config.toml
n_experts = 40
experts_per_token = 8
vocab_size = 2048
positions = "rope"
rope_base = 10000.0
init_std_o = 0.0764
init_std_up = 0.088
schedule = "wsd"
seq_len = 768
dataset = "wikipedia_en"
Below are experts of layer 3 (counted from 0) of a mixture-of-experts language model. Rows are named router (the router's row for the expert), down (a neuron's output weights, with its number) and show model dimensions 0-47. Each number is 500 + 50 x the weight over its row's rms, rounded and kept within 0 to 999. Numbers have three digits each.
After each expert's rows: "comes before" lists some tokens at least twice as common just after its tokens as in all text. This comes from a sample of Wikipedia text that the model never trained on. Tokens count by the router's weight.

# expert 16
router:482487574490469520567411452459540491521456462504499432540508524586498586507465398467508406579518512490532516530531440468524556305462533449465489
down0:519518345492365534464485520542524493557523493443523443526544481507464549531597545465469523486509435426476402508459506472528524521450566517553527
down1:575422576518438498534502556555533457507498561557467469562545426476527486476457431595571522457494492442507531489537505522508489576428446595467541
down2:496499414571525623464447533522436498530464496539530585434458404553539430497444545540595495508580454508489509402524450491448467509549445424518545
down3:471468538584567575524486466559522508588554454487484545492501503500522518463613567495568474529564464543495466498577435635534501461494484445483538
down4:468491516513516566496482413412497502513453498488523514553548572531484458519453546530594464515529447433452467572545449433496495398531561540612501
down5:427596475591475491465445561491633540430529539504456495442520602522568445583571418557421539520434598596504503539403497487552531477445501471469509
down6:546448485535415499578541515497455617502605505441491532466594443506496518423464449550559563510496457536491504566537494504457522569406480465477511
down7:429515491399462556471515501457487496416584450507443405397592477407603551533484442520503477410521591493524495545489487548550504459514477500532484
down8:407472485437396536478523450449577494468450460514467492468473542581539496574522532475528490551452471431459528467458477482536545471521414531427439
down9:446514474517449572519425519443570599519538524514557501485531520468467468529520426477500599579499452542586455499530562528586540507577492462366458
down10:499624555534457459574539543520523497387463515535458521537509576494394553486563508535570420563585466514450494554519449516501574531574477456523563
down11:531552534499527460433485469542477616494584524522503497464454501454535526541616572440575450529590530509530514412565463383529484503494563468466549
down12:551453501429546496428410585490535484424567604467520498511471491485498423530597568535501494550535495473475459454485451519564492585584486427498532
down13:543502523392533461490532541446524467493499460604457547507566460487568471492431427426449501458381414539550544556512538472491572515452544545480469
down14:531521498518575465529431542460515501430547428532549401432424398405547415423466472418559409490528446588501527516550507466518473448542406472516484
down15:499437550466541480475508497580504551502495568516578564468403464434432434517478456425455497529514490532398551431508564511536541484504478480407506
down16:533477519593434537495523524569507539452416493404517534580517536545502570590597457452546436556512663477460594441481483549464472495516527557452462
down17:425486438559463528497552491545567456530545493566521499403513545498524555473453484493538474562524590480520551488492529376529523424598503427521443
down18:466439512499534558490439532483506474470555626585554457427437538567508354475511485546526433539500448494531491419469508503443427599489502511494517
down19:458518475486485500481480513508497491462476474449609439514438494489485549567500487432480395600505399538444476513497481520480527490532558548495453
down20:542486463470437485552485494492510512592550519595568496467429440474559504539540469492500570547570476603578519496518518478515486499368509472546474
down21:473551490514393496510491491539563520478517561461515445482475534491480435476504441448530546580501465497618559495535381490514424498505401418455558
down22:526512507532465485449462562541554531364611561524520538523401542448537483543580547527463588469551483485476448466501528539465539537554447475627434
down23:504460457492415532552459494502528522492538498534558438533508578435509487451557397399449527471463449562446570532628527434368552557539519601486537
comes before: " |", " ", "20", "19", "0", "–"

# expert 25
router:475510441545581458401416469550495485491496552451445434521438539443541475523491503532428448589456494472564481443499563495579451612499490479527471
down7:602512462523511509519585469509545552476535576544597425421555558501508458459494573578478426490470483533449535504530497423476544531471518487517389
down8:569561510549524526465618548553431544529538498461559525445515577466456540517545467491478566502541495598488513489461523461500366549494575502485456
down9:537468459521445437476441460433490537399416540479506456541513575526492494602438490502432478533521548412548579495471503453529429542505610453500473
down10:416545440414531529502495441572477544495508500519600531476517476502496505508576471518526473501516562426500504453465486526600525578494515450385545
down11:517446431441400522474511495540548468496565474534477556547563486507384511538527472474505517477491537527510499506620456523488478522499509489491552
down12:511504467533608489545486544440473452505457518602593524582518508539568534458435478532575595514491505508551487458496618481541522475495535499530481
down13:516469434479433485510438500447549470497544538521541468528463427476468463460504465527538584526527524390524533565458525427391451495462486396532480
down14:573503500471526410441501569495566491499501481459496448493464535457580415506506529502464380609572447412417445480598458467505494522466557437513608
down15:462591531514499475512472458473438599525491466456422485519543469487443614487515496493468458462536597500527409545539563426459478434451564546486536
down16:466666487550412512535474558554532530474460368535464358445511538494446591425430536429475410551410550517469554518477580488491518452486494462547484
down17:547471518524518535500460617436540509521394537406575416549419601501554436498534602505561412527470497443580515464576537521583480423520512486534456
down18:438541410562570536543511533442455514465602559439478557500491490484525438459433459548503436534486520541467474435388530482416510499511452590557507
down19:517426441580437529442529540517615601585525490513549481469471480538557499506529511548372525509496592577482503519481474544478472468453582429448523
down20:474600518590605495561538480564549419479572504429553507616433552472480471523489500467535527475453519497528572528543507524495544546416461406550463
down21:480516527429565485468476455458477524523436493573518505519511481412479453542498543426489443509606539409550579558505423494585409494492495567471500
down22:501566468468524470468563457470528441511480634532446530489550549440496479522547517551453584434500471589448459505579509545518428521514385507506638
down23:522567441447523544479490460448588470471464425482502468609526559527430543410509494398498479527497496509488449453522586429452522433542606579535468
down24:513496440456534521512578504478563540538511452510425489519506593506519454405412528525535449463513448531529460478464545465558485442475524421601535
down25:618519443484456497442473393531592529437592568507470445432615549429424522524511487471460559578416533518485584486466512461472511441467462539557545
down26:490560506509508436614525405511395441460605414435533422533491533489488483532595450505626506479475543488475498519521517568489486502490467537476558
down27:510491427482433534467594471508472526426436479511501609440586460516541475553461549523439495475411484501487524475410488399572440541415504564525579
down28:491551572455454573438509539505498542532381412545465520535539480513477440505431575496431463550597519457534510455497470543563509514537501438411422
down29:439492553544468567486477530496511462476497602532472465425486537547484400539507590492510466514496548429527510448468576535451542632458414545511501
down30:487478491512530550517507507526504507480489448529507465545508508407526535578582555442506424565519441492578517537501539477580500466534443609512469
comes before: " ", "-", " the", " The", "|", "=="

# expert 39
router:435490487456597527486588398471496612494470472473523533534435518517524505427488571556511443566438430536536539488554459488535475518465532439502515
down7:571476530506583512571485467455456457392415528559424505534479503551482499583357560470472444547560467542534475489454513564513556551520490446555499
down8:555445589509625639454513437544466540552511569445577512515494455493545553497563482509450518489542523502390542478521479458436534515499554490497499
down9:512534473498507553497429499568472439504435472507552468478576480420531573583462506522471520554505580478533499473507558485346461544471585573598535
down10:624495508428581468515427472498534543549447454403571418499477447442516552515581522524513527536490590451480441438482468529598537452451461531430412
down11:511550468563540446419464493515512539493513531544450451481517571482502568457507550478532533546514503552459457446497477540585520565554502533494422
down12:496559507378539493501491437495479457485351451519495441524473467444414579495494540542535423493507519486459495478483501465479483523536445563511504
down13:578625471481550492570527476509506443566499570569487511506504480479568418490568470559487464548452507475626466483537534507519512571518566474589483
down14:408453445485506527480488482486516500493495511468504511507412513481508586548472498458499451468515463389422584426464431469571537527554486532561514
down15:455514435524540527558506479543444519447474510447463585387548589451429466423535570558505467473533581457475532500563586570518525557557481453610534
down16:527530531635568416600522504579417576437551493477469487595447509404442597505579498423525516403502517476474550489543502532429544502474556465483413
down17:571480514485514552507506532533485413481445497605521560521508575524434515477459531545509531518525455482478549559500383587522561530515499574612491
down18:503497449467522435484464457460463524517430597534513526508469509532410505496473379543554475524566446535485409557439496585503531506566471470486460
down19:474626390563427582457466407525571498448551481460489452602512485481400484556525545493465581434503552500499523571537492543522518533592568528508422
down20:485518463641464547426463518562552559500532489417429554457517412538504488523478544524488445512541635468544441499396446508591432474476536489552437
down21:520616464467585537543436426586478514514497522564584544472513506437517550497576532441526541440492468535543517463436424563457484515507533524532430
down22:506454570490499477411478455379463513539390514490480507501594503571522504534537548477603504393514492536471445579478496453554486517520546473491530
down23:511547452464558481487414426446492529538487421384464532458486548515463474459545477513573493472516522479484474579442502496474591499516505503576522
down24:500575479436456532392617403616472420501500534435513548529487528420456488479566476489498430471496540536528601452504470477512461527477481446473487
down25:463469443442442560530460476539481601508500503481503492482606487505459558490560485466533445508415523468395534514541591437539485500530573529658501
down26:458506475410391456464557578477466456508460396459482450465430481438487538530525548437453474540488506513485542579606516528457437453444458494514391
down27:597525465466557429456480472482519472524651488479524511535536513445474539523527410483500486407437442444457496567494501527481544488545469555629539
down28:454525475429471496470522484599487488540476566475554510524480601522503482459490461473553485568521467534625538506492429531499434521490364541487521
down29:491512479443509490459458476485446507551490445547495383469531509597513492585549588338519476501515470528394490544542465480463459465481509530549491
down30:439515474536410549525555426498535476524585432525439541550488463541399525576506505459503454499497544568518551486567441488574514449475510452548486
comes before: " ", " a", " was", "%", " is", " he"

# expert 6
router:615457554539549536442538556460406501528466529508463508436563501489543440457485615611489476504466457547551466487470527451417456515469471462453517
down0:513533503465457578479526578473485590454488530553542509481400458521577389433410511499483505471460491543465504457467435398470629508456547435493529
down1:535499505453578467451517424536483541451521486421491413490435616525512453513523474384489563391508547469467437479478517531452409423526577545465486
down2:529495543553535554576480457556512402458585499547497515516470383596498461482496515554579423555504453509496458496490521531489547580425376412477553
down3:463557440584499543593510528487569523414448533583469487454514494463465478499510480518610384514602505511595520469556468489551515454506462371546563
down4:526549469466479545525498497550616548468457395544644464521397574492526497448545467389502495513558404477498593480496462496491542557541518578573466
down5:576594465597481510488497487451556529566505600448543505580497351544459584514551565490559445550460454498539531471487475504455552486511474508454503
down6:483514644479496476558463579425482473460481501499469469491582492511457495431467518489457518464471433547498408450467528365553532393418528490577529
down7:433556581535596438453565478404479559580569468528476435541452541543456513525599531531400476459520527488533494476573506504485558573542545502494450
down8:546454458530470550470461410474569492495422521502527535521454454550557515476498461545473479537548542526434480520516457530541500488440480530457576
down9:483489486412476496509473529432433543462425535523525498428462443521547416459445450414488521446404385511543520479504497538506480570477520504569597
down10:527525416496537569454653508534370513590531513546526507508457506471562468462476518448507538414590541504487455518478513424500482570455558411511533
down11:461468572517507495436533502469487543479438429582486491513477483479553478469512403461479565502572492601395527630492463603491511517495569488532553
down12:491495564458497433466473444498518585544482527493488493548509514439550499497549476459559558461477532404442535481606459511502488392502534566529603
down13:488452447577543603509477515454424478420570515510434479465516387468455512446423529536550567458502593475444502598443603455584441444548511555503487
down14:476530476512473508502433412562530544458472332489465568559481575545482531498532509488510513607560582519482467497549549537398457456472464416497489
down15:556516495479618514495470436562507549557505547410599493528498465519465510520430510472567462447553518551471500545451548479449582531504576573418521
down16:529477470535538525504400460533554442492479510432493618631511538483444468515573485486486486509538453510396516531511483493501505387511453544534552
down17:543455497507581572516487497436459477462556628531548511507521547511563473506382487561481602535544433438494506516547546420447528505405477485457561
down18:514548547423498510457441496534634453549469531607460457482569571492456586471496539527487496514502544532479403488534561556535414500482617481570478
down19:483494556505515520456610401569490496566536596442503512494558440459518545534568396470553532596461416466546539499433501468541560462422508533466444
down20:462567530475486486524483540475541516546469440475555485506443570501466519505499466537518472445422481507521499418487441585410468454519510500576476
down21:489522526544379544501519467516538573453577559518548462564520518480536456546545478417477459502503531498472489478414517383495445418486527478512517
down22:527502410455517501523470465553548495472366466549547502534477537539457483542534501458514492500507618472542547478530511569465437575523482545511570
down23:474589548592519545463420504471462497484500550473444518479490534513478498556405526308533449431546376485560422525439476559599488422469558538468513
comes before: " ", " the", "-", "|", " The", " S"

# expert 23
router:456477444493545532536449472471482540478481547439558366433447521483476527610531565523478410520554560566540523537550487498591427471556467498474517
down0:449501520447475544527582502513552490564503500509550441467564475591560549408452541569524490504454581415452518495477583500451508500559444511509484
down1:499434535520505436512448490506484631415505588530458569479480475402466507463460507535476468497486540475455521474611515495547507641437425485540613
down2:495537507487512450531527430436482457452502634506549448480485441480541470491600645571581494478532421512490450482451522507498478517533545512481492
down3:478503500495537485572518544518510524488465661408525534539506537404557437407498520536598494477505435533553476483494371519549545501524516534501554
down4:507492618511544444487516479582524493618452461456508537537504511447513458454500557493524487507524567510515568454526490495405463504555485552589532
down5:414548533497455481542528442482440495482503504453501520558506491485474531511502528514515578489463506494591511565497426530621605487504486473416459
down6:481606489490556554462484458487497584455462508495544476526537516542546398399455555497472389522501484500450593464547539451383536555436586370481525
down7:473430549463535506459463486516474440502403557519407421459453467546423453503414391443537492500495548480584529564499503447496458618442517475522630
down8:535490601430548494515437428475479462474498469453500489413419545452497551501507415436571510514504527482461556496509611488507545567474446556466558
down9:496450496524565512451550537437492413591496431335491528542544544433466432530563477473385483445463444497526526594455601482510515495521496517455435
down10:505535399504452536575516511532445408502496469552492537540497548457482535425458553499519584494584465508593550545438586575567470511461487489473467
down11:527496545498492482557453482468552479540499494572489414548471437463370452359477522578547524478497425520460484432507478421520445518480397421504554
down12:455486412440511433527516427421439558539447483555538546532505554612602501497526467445544447465490502491523548528431478592472426527486398518589533
down13:517547497602477501507517435538519469526538479416480605514622565475497582444391431455511387549431492421549526484489464503532538497509499468413447
down14:514433455465492571463548480585459493485526473492485554519472517566464549593497501521438506546437396457538557445507499468632465573441472584485526
down15:492530502531492532488416439519654464434403565556439386444514497443428449561568457419431513476608487472439529544500488400488468535566445544513536
down16:505554518553541479414512425453496468442560522524434521545566443493420518552485488415553577515477587506500467528482476458464487534569470450518576
down17:531565423482490532618513419519476527536517595502452447536488506543479530534506529448500478607475510541531437538411472576523463463476448514597459
down18:470460431580518537487423563553463423501421518535498449537478488499527352588508505524496549531517451484450478532505525441505544530490489488501484
down19:491489406487532556526477471489398504553397513429551487476520540531447559381525383482590524493489500533502535391508516417505467535512516460568552
down20:502438489523521492485344525531497463462504502600547485502468521527607466524419488466487394542485499447478519550496498562458533565487504493432542
down21:503519517459417451497446488405466517546422471473449509469480567377456547426503544501515402517484539452529498474444508499520479464442554513539423
down22:476496384575434578454457532466551491510469499429491548418519466544549440481498529572467564548572487464471509488412420417560489461505438437491513
down23:586586463543439477481498501444585466479540503475535505492540430481479528516493576444526456495471424602563450480535552454502426618459524497529466
comes before: " ", "0", " —", "1"

# expert 28
router:549501515537467524533468501517519479488528537469533540566438498400502470465568589583539419376545511583489562491575467537496501581536502525414517
down0:553488477503537519537391519436552490475515542547502598529462490468547361568496473520581425462534473478491500412421515457397502565485526510545549
down1:439576469403474548520484492482454427558481497409443470482499494509572574403579547532465533424511516509654567462462477524592488525544460393433473
down2:561582496544442489567451422586463495502524497480469504545489495471476536536554511528581543445466529470530510475532494513374453511640475613472523
down3:482474469525497584444486418551553418498473436499528571442557416595581520420466479448494467486409559437489517523385499496533498530514546497517517
down4:426532475494462548531445467470603488445505518463510520481574569532525427432572539480525434502503429457469541491536459592500532496465485474553484
down5:494561449439540510487505480606490455415514483496475587521503532523537588567531436524537581543505520477532412490492523516483520378457465595485553
down6:497488525539467636495521537426538497539504443441520506550424445490549465523616569454567519521448621437384414459488434526454508581509602428460498
down7:672515571557385449457571535470450522514436526527489566456513527439490595451510505472504532551540543575480506541560522495501513473498480474521455
down8:509504434508599466491607571480442463456520439504475391531472531501447487538474571523514427529443555459472509541478406485537475519466582458510565
down9:532410470514510481395528555504568491456548530556419540489544571549415469484463467552463522452468506536438465522582579567509509584409520492481465
down10:459432511500549563508466413548515504536421526556506546462521383544453506476485500511496534431474542595419426529522515395411473443482517542540413
down11:475533473482553540411616495458520558473513511580506518479556449518384473464616418514476462410461540637477533597517523460492435516475497485487532
down12:533419524494466414537408508595516558505520479533639542497504483391612476477488491468583454495585505500462525599519550513486499521448434500463451
down13:439547467453533420488496597470500518498536397500451453466448530404518514434556528471537513475579530539543486432556508462527540422581539563537413
down14:535546555474552463472456476511460572465479505514503486477544584495442473483536461481541481485444530541619571461491414508488491602501522471580479
down15:425566532463404460489505444538485571484495495474511522543554455460437522480527435514571440574539531463459568537565603424506514497466524591571400
down16:484453455476550534464535476541430595472519541452508464601513484545521560534558520499536559444504540539461412564591510542550537490450486501525512
down17:499441453498485511493544405442448453492463484562461552421504516406613469562604480507525516492568549395536562571488568551552441560568465443440452
down18:544563437527494518620455453479456566380440616564533466495555546539559532558611535516439575523470467498493490503440419500547518595485570519531585
down19:492440547486529540489614571557412563519565573429510564481501551510500559467493482500460474380510584526423382507544471447555500495534481531514491
down20:433510528554611529430441493482541487518526593503533578583506502456525520452499535511445547523464594496461406540501480565527562505527521453588572
down21:438498479441487477492508486380490474480410570520534500480467546477557510593598444533566512453409483478480408488530487472459440443514472470478531
down22:557441499542587490579578551462501496473521475543471476502575501453498470405592547470483511547418474468529519458524534535454451541528432479465427
down23:550497405447468560559439584542447516455508489565534420483419552541521518601516511506418496546488518546512453493531487530544454504375456582486469
comes before: " the", " a", " to", " in", "ed", " by"

# expert 10
router:433479476548609518497498433490574565559443548408445449411499566560559577520505462566388487518549485557492507527543462536561434517566513433546348
down0:525484550506448543482477501482456473487522531588410531459505504463362595547434536571470522545511529448398443512458453491424426454521532558521492
down1:477422521538403506471524495564466490517489447440450427461532445402474538472468457522491480633470639476492563510470423486467553482509463471509482
down2:490601476449478556520476481526461543568461508472431492502518540410531569516545469487534524605526528416509472421487512525491450430459383539504416
down3:494500449511520516478558472497503460634497409484624426461526497398522389504507502487490520519586508525527459481464478592539521443525484576547402
down4:428519526356522547539483497478582534472439477526446549422541479559493520486418517517515508489554500518465570532483472511615488411479412447561486
down5:402416480471471513484407489463578530485518552498429483513543547511418620516554414472583491515489515566479468588522499518620516506523537448533543
down6:404538529541431488554477532433490509470470437430465578501584487423452545500439479467464524565585535515534551503552537550484554517492449580525490
down7:535483529497488499434464450526433500507454415496533515498569580454491522454504538454502524503468459590513490498517552466488515482507517554568510
down8:482469550457517407524452464392478584353538563502521508510501558490557587442597481525556527585511505468495519510500531482568481503547563480549530
down9:532490523508518367450531480513467369539495453549464469457512510495504491414583488506510459512616470491437519552548470534533420555599481499618453
down10:578541521433459464449522460507507478420470492460560551481494566655437432458463475548572477497483595500549440529491510480566497508521538544527432
down11:469568541527543468552487479499488404536537453496506436655615517598535482438510434423458517552463480457497438531522546538483527540462624528465479
down12:525450494499551503478527462538504445412575532525643504466526490501543450515497407506546518570521516465520495455543406543494627587533405531489527
down13:446510511525497558586541506487484518472475507475506473513461504416573577418546492466527476515577467451548523477459441419432606532495532439464503
down14:532509439554536423460507561505527381468576408470529559528555551511482558554439511559513508475472527495617540534477603499469497468565438543572502
down15:482447512456502495555483531480526369449501555608422479507499496564483477532518421568531471468433601545511463408457459463558501410404542511356532
down16:436560511455461480498494400439536497528452550495501576467540541507471482559497542462438535475524441512531458502508511625473522501447471506458466
down17:502554525419533575532533555440534496444508458486472406488470448451549524496599437519500497442556473462428514436584458519466497574490442526375446
down18:472510435526424568499527594466600484447487396450494495528454506519535483538548507469482469510438456540495423595549528421508600527519544527477546
down19:402542509433462445484471559472482499422467478542513445449455455463427509539488518493467496518473451537500395481595489562547583486435549415484538
down20:550448506501508518529534455412525517517416551531490495573372558519516506529455492490445488475418483476559543425557523577576477486451561557453553
down21:381503513421410505507538537522451616537521496536474450464488478426491533518493496555506514498414499493524571490474468512456509466526560500563464
down22:472593541441427436514562563404551519425462456489386493500442528516563537545478495471510464459445519536441496485363573472565444537542491461539513
down23:426538386442429508576587420542544489488620506534478445547506518512467490553521515445502484405506501426512433462454531542430504516485561562520435
comes before: " ", "20", "19", " a", "1", "0"

# expert 13
router:508542486561508565543494463505569475530513448453538552685374524568485543561522517539483455511495505598470513466432513509470430514449509422482491
down0:474450510546414488520508556568611457458475469553438515542518457563383575518456502588545527439501405527438506468511465527522474502496570413550488
down1:521401416478516613433457564574552566484482490455549571449473481513559490424556597505529495536493409538451517485501475568496582568460457543456487
down2:492620519446489538495517463497501421483492449513592427451500525604449497520549545553438595510459423562538457500426476464472500456486409507586506
down3:484479544489474553489479522446571540497531588482579502444450530449560443572566513522522584498438513561485400488531504503534617462510574553483528
down4:570492463535496500439512494456619491547454477527503500454506510495533500437570517443523450499446437475494508509527584412445423497501545547558509
down5:444418590567563522515548462468508497604437462597460517476480476610474555578500487567508484499531502496456461486615466541473467515509413427509477
down6:470465519461630435494447495501474489428417475559484514538569529534608580534581536489485497475453513468491487530516531479416455555540436560531431
down7:547401517426494476511541571462486579481441495605495457553452448553468564500430490561513508634461528630540538411498454530515461441511401503511466
down8:587498562477577513504548538471480488465627545446496523528550492520499462431569501503486496426462546551459429460444433599483565428534506595509514
down9:528501547480507441434475609582468434461544551551517509590526510443593454503459496528460537570467464407575469466513527509376529458511511507474528
down10:467499482511503547440490458488430541491413474465528625459506491552498483422483489480472421576537462419481452504557535445449449499407486461529464
down11:493535400491539517531560562563532399531488478415477425537495476533516538545524492498572549454521564568422389516503492467503484506500469455531584
down12:561548547510502529569502591534507520492545448507523501520558479556475469485515425478368384459520505538532492552462577537600515484475592502379408
down13:453460445522451526533444470460524509538509509492472464514525448629498448501485519493528429529456467524409519541403524640567604551486498582550526
down14:453469539503403526437592493506494396557472482516535514448565499575444498547551575478421482559479498435535451539497489409471470490514443595491551
down15:469445546485469535558510537434501536497464517473445547405514508526545545398387549554519432408490481509462479514505546559510550543440512469560530
down16:510568474554425470505562423533538547522513519566537407448474560532563547461574510396542609402530453497535480488499569429520468457523546451578508
down17:578486422488496534533556466475576597471522533513423454506342445520575496478508535475462478436491490519540598527436511575507505558496509499554515
down18:439530491454502521470604572426586577465502548533519579582505426492525485467535543537524549440501521517421586510505434506423405547570470527526492
down19:528463559511439503482542527609452467545512475419555429558515481487514524513435509485499439523474403488431537448442515514510344564434488542438425
down20:455449516503450541425505498562493500523543550441463493577632460483521462588510369565460538516573485419493482536413495502467369507562532511485580
down21:596501458545583462519457477497361429508527537512473447443448535445451496504479472478475520402513543480605485496525573453496503445562427567466412
down22:634556495558523432497505529422469468552500441580510478434488507448563429535494439508498462513486455523486553516494585500448416565518574430519502
down23:429462490369538458531497464551485469502455542475577469426586539466614517461492459397474508538549525479478512491502512558515534449455522597480483
comes before: " of", ",", " in", ".", " to", "s"

# expert 38
router:580537509486531531519448425443588476542532359532562528602503553457484471542551477566473410547539411485508557420527491457430481486495515524529559
down0:494523407488479479552496580452478541535487488482543529437534600428480451390659503511482495466497483451510471499500514520469468481422437608526429
down1:477495528510494543504538517545462471395546383421476537467478454525517561474453471527559384468506470472498370521478490522436436488371528502462470
down2:563492575502471451451459530494422547455527501520528531475490535526473509516486515600423438502518464550563469453507504501430447528533407542521636
down3:450439541521512442488518433576577475473592452460530474494454455537444503503531506474517524529505495523533405602520417560422575417542423577440473
down4:538450555593465611483507506575496541561525506516442548378606448490507489492547468468479500533530497526581442532441540566501440494398498522471540
down5:606445488517529514503452514546482514371539483454566377531498452530582499549515574448432581447469447479423531499517438506454450557453570562472479
down6:540538568575594477480472372518481554514595509485526392498621472451473516535558502568490554543533406440501553511475501586518402553475485480468529
down7:434559576595491577470518469466524477537542476534474596516515419455518435443437488571446498510467555496532458477423537555558547508408489462480463
down8:535569511479585413499461473414429387514534448479463456564449523522447558467493555491515540504406491556542388540495505501500473553459518480569579
down9:497593432465519525566433413497482532490443445408497429464529521565424541445555413453458419595472453440505516469538438559516422515497515471543494
down10:445559468512490429545470553447508463493496471525383513521530588508460506426442533478475425517469504512518518638437493511515497500510465525537533
down11:478552591461486473518519399441439451546558437403524504469458480527581540387572364501528491501452392484565560551528506479399454484422537511459531
down12:587516483552564502520460517460501486551623496461470602542479460537474399489507496516558506466596495502540429528491534498479501435512574487472551
down13:464566377465535549579479450479467499449469507537486488497495577600519483499485477533524475497494556434499453439585384506463593460511438526475526
down14:513502364447512435498427457523534589501601468498470413446528485519520594522553470508571443564535475503535452430511514383443466533493561574504509
down15:453555430611481543573501463473451560593495536380485467474519506472526532468501545477579470469468415476514497519474436453561494490537518571509397
down16:460471461516543519519534488501485491403410518481500470496490498436498486554464466534592402521465497432428602503459518475450531511454494509488506
down17:444423415580459514473383474482466601469484586453476506443445532538494411500588532444462525507554574538565528540421457550563495528499486472461583
down18:586590531492448547525507550533464378528531464428577531536480460486526483559499561525502566498591498554558525453499485482475541434544479625552549
down19:553514460563511466465479571506511404385467493445469501528572483502549480508522557443565463466568498429528388506432526471447530454481542573518606
down20:545535540445478511441586465456452529514421460475437445600436443477498505582459477529477506435394491478512492493500599455496468446518487507458462
down21:509499570465512547496496617523569600470513549536536558536538445530511442560497442482365426458513510496475441484496480556528502454540559540447490
down22:507522480515513445481549457401515527473423501478327529550513504378488451458522429512488577502511541532514457592548421538553543434543530557498445
down23:548528463529435453474419427450436488538399509509561479493464487380405462522453459509593428564513453543499545471466527469500464434443464518613549
comes before: ",", " of", " and", "\n", " in", " to"

# expert 0
router:523511421588512574507449524463559549516497411433602491612408500450472474506499539577440430452499498572501542512552606488446466517493514468412447
down7:416499475531500406530532489553563437509492455479392452566560434479598516535516486501487533490513459475505411493421418482425461512543494479456498
down8:571532465588451489503587475563463519437558496560542433469479513483474437539583530583499520449489589522470535541491460473429563451521477488576413
down9:531392537534469509545551486552525473474460476475571553550533456511439498488480482520417482532511501609553583540463468474538397548563500510543504
down10:482426460462580488508581526519484538502518462467481507449474553504523461542485439469495548493438496536486588465568458483498464514607601573490506
down11:426514550514461525418449431515456510491364426554574474451519593465465446568496484517563567488574547499503575495478470475567489518569531481468504
down12:564512478542473518522518496502399513491547528496559585438591503497459559579527517530470583435514564476489499517550443481408452510450457496433558
down13:463459435449482583375500533559451528560489537496575506442503535464518460524516458659437575590494511515577507475523519396421497530519627486490504
down14:503499551416381436433471614473511533513517505460449527522563576469509490534517495484476480427489588520435429471539532548615513420493471416555431
down15:537548543501518529415483517538504494504408532509557473608466562498522478557490473463520589530616538565481582468468566484500463446575502530502602
down16:465456498434542455463472628490549538473445380490545511472435426496520539411563518504450497498458476570453514597518482551472534450492535411547535
down17:490510476570469444531498548541485485569479495516502451454516549514462474461442512474396528520554541485531520564495513537428500417522538546422442
down18:463543474496577545448462541507514509491490482519486581493605462571486570586492467514450538493467517617482390531530459456474623463469501577505582
down19:471537550510481562423558528498510498527488503579497525493536466513543569530451432564426478520535491612475510502457556521485392500408539496453512
down20:433443439507469547590511495468457516571456502477454451495491487569520457548479462467484398549499502562525476468445467489537551565426465492467426
down21:516473501541455593580535518542488465580447446443530503473466493489454474434438518446518457569468503543577511384464470553485500515412512480533494
down22:540455595508534445485499513475563519500486480530562463592460501553372573469338563509439469473509479577433469431484498476450441435502448471454573
down23:599522460509403539501596585529409609512495492469564534504583461532474584469543440504469528538489528497536434533502515524481535454495567468496446
down24:541443526569443509498556544445511502453456526461464561487453531407391474595466488443436449423396494442457502508552566436563466553511502413462515
down25:443520497594497536483543548536451503482462529390531438410504493471617432492558605519570546529509475499499458505473492491559559374454476511481514
down26:412558473557477432439437552496451481497564484430467550531531561536444501530511477487541476397524540418405445464477558574579468548514482522538487
down27:473471515491587444521535442413482490469531498455456518447505497436479476505490463469560409423506434490570541465499474511532604589467516561455494
down28:475550532489481548531520442475543459374400409479414496515531444369559669524501483493556450493508500451464533487480527475579567480533529427445459
down29:473496393491489428499526547484425528487511463496442563483438501558547430552476506384462407406548455527477451539510519544466444556556501538452404
down30:520469473576561479495481524505462496542555440499505485479460518591532523525479472466566469557421523503441436497619468449590518409520577524499572
comes before: " of", ",", "s", ":", " and", " in"